From a checkpoint of a small mixture-of-experts model trained on Wikipedia.
Size: 10 layers, width 128, vocabulary 2048.
Training: a variant of Muon for the experts, 7592 steps.
Below are experts of layer 3 (counted from 0) of a mixture-of-experts language model. Rows are named down (a neuron's output weights, with its number) and show model dimensions 0-127. Each number is 128 + 32 x the weight over its row's rms, rounded and kept within 0 to 255. Numbers have three digits each.
Before each expert's rows: a language model's description of what the expert responds to. This comes from a sample of Wikipedia text that the model never trained on.

# expert 42
List and field punctuation. Line-initial dashes, colons after infobox field names, and table pipes, as in "- Theatrical", "Hazards:", "Gmina:".
down0:105098171141138174139140103109182128138134127140103163120159113138117082163120160177108138119169147102134131165098128127092123123147102078079145148164108143177135107117148141129096141155208128094180114133163158047112192124159112185133195137169110153057162150119140091127140161117146193119166135173167138056157069175134131151177143148164166152076127070099093175097108158107099103085122
down1:138105114151123107096099172116136111098108121095197105141147174126154151057177143074129126092097135000123181129136189106144126113093108129125145188156104103131109084050158141140129121162088162105162110163120156121116150182172169140145082134124118144157101156119100128088168136088130168139133158137109144116133156131098156092126108173061139110084136080127134092133058123160118127108072
down2:087120122106115187164124192088136123094183127173097130124175139154140131160162102152148140129122177176080146159120141111128101086161145155143135128103132118201083127146163090108094104108152095100140157095171115113145117100159144171157152212158139145133140151140142090185165144115153051123108138136105122159144172092115130133144183024137137113197141183169108171099129135138117217125134

# expert 63
Leading number digits. First digits of numbers, mostly 1, 2, 3, 0, in years, dates, scores and table statistics, such as 2012, 1996, 0.69.
down0:152164125161158146135157106093098164152083123189089084151111152099050112130133157100111188124139154053181138138165175113112122130145155136070120108113070148197097083154087116059179167164162114165061114136104133099132118176130115150145118123129190100107072111160156160171162157140108154116116150111100100148164081120158112102136107162143119150097091188112143119092150112092130081080094
down1:141088130052192114155087099114079099141049134122099091149087104125145153140112136127109129128107117139109132069215072169095180181104147117135183127143092119119138163160152230134128149096141121146150153110146107125117117093119127130114103046154085179112091171147118151086095134167127135182122090070123100068171167118104121129154113134130154135125125098138098135149131086118156055102111
down2:114130119175151137128154174134151194143091129137071061093194133109119139139137140135130145179163144091186190113129186091120091100102135171134088114080094162175114090142073085097126143157125056149167109148083152126109124145161090134137150145187134135060097137171140133146146139074126143127113143102176109121164121161137113113097075099146063154149165195079172151120091179161149147128109

# expert 24
"on" ending names. Word-final pieces like on and n closing place and personal names, such as Bost-on, Swind-on, Bay-on-et, Brookly-n.
down0:143124151131119077059120085141124151178107116090142106113145133118108179069141132134073113142175087144111141173072141160155198148110086084200134117097119204183137114104107103147186159099146142140181136125204149140156137158116143121122126060068126130086152130126117138110150132071147164057152114168144143129168099134145182183091137116142177119108123135136119141075128202142098133105152
down1:124096158103184143081136106142167137108100159160147145114090115085128175133179134101124157137161140192134173137094084115145126160064043142142126141071103076109135114121121188117116113138112130162139123166117110101097160137155160163142077110154084191185146145107139121106137077176026119165130159115128135197152136148137119082140149124203098134122104110119141128145136123067137194190114
down2:090145134095116110141103136110117146104159151121155157146166112161106196165098117104112201104093142143096158130094152121196155144197117123150112113139197131145090098131122144127135120114196154166059147144135051132074169132177135141119121153134163124111114096164112105190144073094073156101126112126128124073137132114140119084226111131113125141064085099104135160135189093099165067157125

# expert 46
Name-internal an/l/h pieces. Middle pieces of place and personal names like Busan, Spanish, Shanghai, Harvard, Bassano, mostly an, l, h, ar.
down0:132115104186135111148133127122147148129071146101055135122106135172109135130178124150144129053139127124161150180152156159105112174132053124144169131129112162142101093184116127083079108139147065140083201118158138173115158105153131186200171182134108152133145106138120090135113153066094110100089062102104109103161141140177146138128099120101153104181207065157168143135123113130131178131129
down1:160127127140173150132099167141159131130134132111184171120119141100162130080157065151076105103134088104140138032083141098158105162107136093098121096121063136170125159093080167120121060089160102152145133125134086088115106128127158148123127132107108116120069200132085122112164201117145130075093115110142160111136180073102120138117145156158089126080067164150183148172096171144162158073148
down2:141163102146092108174144138107117059151112107103122097112116185136100085079068120099097129115136104126124138092134107153175068129155151052115061149140085095114133108136150098098167139129139123134156137058099167163179147102109106127139165139137099162161099135121140131093105147140173128152100117157135147119145116191103175153104072225099173184100067115116089115077068185133107127074124

# expert 35
Leading digit of years. The first digit of a number, mostly the 1 opening a year after a month name or preposition: February 1929, in 1990.
down0:179156139056086107175108175112097131142066108120145061128101217134137151171132084147224158152113110177166129114116108094126153155180104104126157127192122083129120138185118182136137111165119143151100146204168145123139152061122081138129111094131099127118154163139125134147115173172080087117169105080114146117100146115125099087142109087155174138113111185115167126136098137153141084106134
down1:128138118106109189098124122124154108069141152153148092119162093122099135096085164179106151151140147160147141104133067121131138153065082118131088059168105086112148120154105174133134177120139183171091115133195160109103113110135135157111139066109140124118089206139105110159153103075074165126140156081132085136147151172154110179105145122096026117115155142090134193177156123094117106100168
down2:173128113052101131146057142150087145163129088121135130105158122111160116136084114097158043076155164080121167128152094143147114110126101068163093104141132120103134138096121124122129118097102093146153102147130081144126092088121178131133112177130144103116168147147089126060123104200144110136198171111189126109099202138151181108059096119151168159101127062184143136155116127183139116106168

# expert 4
Sports season vocabulary. Sports-career nouns like season, team, play, Cup, career and match pieces, mostly after the or a year range.
down0:098126154097170080130096168122123157130126102169149163126126148131177159133129115144118188145148061154120052145081077115099103146124118142142171169112141158192124068175060154132134160143114103122102101113130180138103221145123128129168141058184221118120132122121094117159091131129126187161143092114115147122119136127114214129193130087109154131136133137073158110159131096176136099119121
down1:105193105178183130129163107172105189093113156072163121122125106082144120109109101139118157181175167089120125142127163151140092116114134115126075164145159148135093153064117094109122154077127144094082173061095203062166054140100115135130088155150162183172158169161113174159103103115119150155094158118122108113099130129137157126150107089114146168131139185157120064125130140087136106071155
down2:111164164054134111146180151116138151127140127105131115119058129140192157108090130112165122110130126145196156079147120168167098102074108174043203124145122173160158139083177121174189159097126119144196139115144156081138157072180177132098076102132134104172145098148082098149123117106189132117106146147163080136109150167142132112138139098112106139124114167181110136151170169151137156151152

# expert 20
Word piece it. The piece it and similar pieces inside words such as spirit, political, heritage, writing, cites.
down0:172107193048142030130129132182098096181105135090139139117132142140149149111118138170056127196102108144170074055113145148155176164113084156132126174065121130084170105138162149153099098115143136111175151117128152102111114107178084150095118107093172131115123135099133162110133170171110120121107087131200137186153149112128146119103094118154143071081163138079090119123106131158133165118139
down1:159077150099132121096081173112149097130077173129123144072157076150111136119193119214131131157131130071106120106058150144129121101131106103142089075177149147103181179170083148158118109159122154079109141120097159186133130137140128135140131108150108145157101094022165174135130128095140096112148134146162147137129149125101132160163127109132147070168108107126065176066155132148108191104076
down2:097151152183178143070147130138187123156109120104158157103096094120126151119144147181150127113146182146136157140246158129117166109146076152136151073086137115099176150179191117093094181149080103118147132089097089141163178166145126143105101168147152145095118138127123128174100088053139189154145126133117097058106156084115141097166131136140092075157142121102136136134173141107108094099087

# expert 62
Mixed fragments and hyphens. A loose mix of line-start hyphens, colons, of, and name endings after Jo or De, such as Joos, Jois, Dei, and reared.
down0:047170144144082159100163143160121117151086075093159086123108125112110120061130073133121107137142095097156123161105162173179104105131151148103116159155096143118113185197082183183129095100101075116148075086140151101164115174130164167129137100149087128044120096140100147112119130163140098157141097103149134105136117121087134160090145134089170099103122079141144146145140177144081065091194
down1:107117105177090157093137129099078156118133088085108131110120107140098104168139183122108128117180100101123159152140175111030157083106135134142150085192097133153149120088132135074139135106137088098112124190108118128155148142134139102136108181186120173078116101079094108182088129114101146140171173125126080155155142092166065126146087094149061122117177161108151193153132065086153161131088
down2:149107121053131138127118209216093133114134127155116090144169157141148074177113110161133126114116069192160105106100074073159116134129160154192128139187085161142157111113111142116106153137134125111130104116157160111086084185125122071169113139114146135142111130155203113096134177111107150133165151083103131137169162109167127120130130118169142100113152158086196081152059097131142066126090

# expert 36
Letter h in transliterations. The letter h and pieces like ah, ash, ham inside transliterated Asian and Arabic names, such as Fuz-h-ou, Budd-h-ism, Sik-h.
down0:163096133168113151162126167085126132178142127183135137065153130145168176196146047149165144159121111131107099160165062143107112153116134155092144146100182103123132162118146125081108136109166128124113088161169110109145156156129080088132152094160173121137127154145112171173067113142129134097109128216139085107150131096067128129124090174147137059174046131077123088087123099152155091104141
down1:081140131154102201111119115074168131143065062051122123154188151112140143158077133153136084131141118130127144175183136135089134078172110075143150050155120076146162113152148061099138080172124091102088165164097124109116096136088103089152147150178121123143097083169157106100095135127117168169129113136085151130107099155162120097149119132096130130147114111146113088189132070091187087147123
down2:135145095145180132112118143145181126155169048125115054121130090143070120122087181057088086140157118098098197151136116170124121153178146116171185120185118120102131142133100149085115160141118089059146142147125150110145112135137130162140181147137148171119140146113117059162126171112135076138176158103039111077158057163116147127140097098129113092116088134093140144160158134121071139144147

# expert 18
Year and number digits. Final digits of years and numbers in dates, tables and infoboxes, such as 197-3, 199-4, 196-0s, 201-2.
down0:182180108061123203082125116137134175164141168120113101143135158183155147161136172074119139088076162165104105079119144091143116119140128126095102084104115096135100130142153158074114130070181103144138119158133124096129125136106119092140137096103149157113155109172146109128042098106138081180160109136150091047117139155152129074187091189122157160101118148158155078138158071132097169157095
down1:084105133115101167159139141051178119130144130069163063107152135152170130123108092141162164049133177144156066167093148192158200150126123092135075105114109094146161109124114129122111107137117181149175181142105071113119126128124119195135145165137134155031101108158119121101129167143082188100126084079152153099142066126128147099109087135136141139138109107109127152113156145157186118154156
down2:155185192167146172116096127187134118090129127173119103134201156115197111119131114138157042107117113135119128122151103135127111120100172108119134131116144093035148137170144153108109080062122150132175106109100106099096123163124140134146133139107088111149090160124182161136094153106102137182132130121202068127147140145078134122087064144163076105144140217117139105100132115077120124080167

# expert 61
Vowel pieces after capitals. Pieces like ul, or, ar, ou right after a capital letter in names, such as Jules, Julia, Vulcan, García, Mokronog.
down0:114152124103090086144110179079120070154143116091128137138164095111072123131097153167125165072184080113164132193095157118064099136173131146181130126151157110047148077136115148147143075089123150123169110112131185111108102109123126125045102149129106105125104161149172209127159140188139125140111134096143138100188077117081130174152149123106161186099151083125116118079133138119072109142122
down1:092119193204150120111129124130109168139133187097191160078159092076135140205166093175165136135134199167106129074164102076140143179139119113111090133133155188120148075190151084088077121191129126109118116096121119154116127132123123105100152146119129176107082141126141090078160131140139103140129175148137038099125092107101135139146175143114087096161169103106137100154081135111114137125102
down2:043087111096121123105134165103200138106130169169093114092166149152096165142207127114074140130156122089135127165153136118156081203124154160144130119128117160139108149142143084094137131149171098115174163152087116161102103081204144111151091192118150112147177102135119086169194081122158131158146136094099125145156106115187130189116089143141106048137148117170099153135123140125117163168163

# expert 53
List and heading markup. Dash bullets starting list lines, heading equals signs, table pipes, and of in "List of" within see-also and discography lists.
down0:119163183122099095112131091102123151179166137122119105095137149139113145180108187119182125119067156117151125181110121078159139113112136119168054185128113105131118119132185187146150174144129153149078059125098110203171085085119103088073127097158134074111118118124118109140086091162103128103117093190099154070095104103184134174091094106169158164168080089143131076106123137131137132136140
down1:082115128124124181146116104099157095143129102099125149109080115102096104148154134105095143132190199107127069124107094185165095121126041105135129138202192128202179142105170129154087156097138093150163110104124130060094202194108123119093136129152129134115149119174132090091143100177146134069135064115111135142130160140111158082136165120128128134131113131147143167111120117148164193190156
down2:145156082106145150146159121094163150149117065161130101152138137044106129157060156156125112182149111155215144071119116062081133077230156052115130098175133172141099139166064105154153132081160131138098154141121076145138113104135090144149172124126129135142111129126146165102141112119126173134166103143132061094110100127124112124166163121103117133154111152169156188128147181097122093138108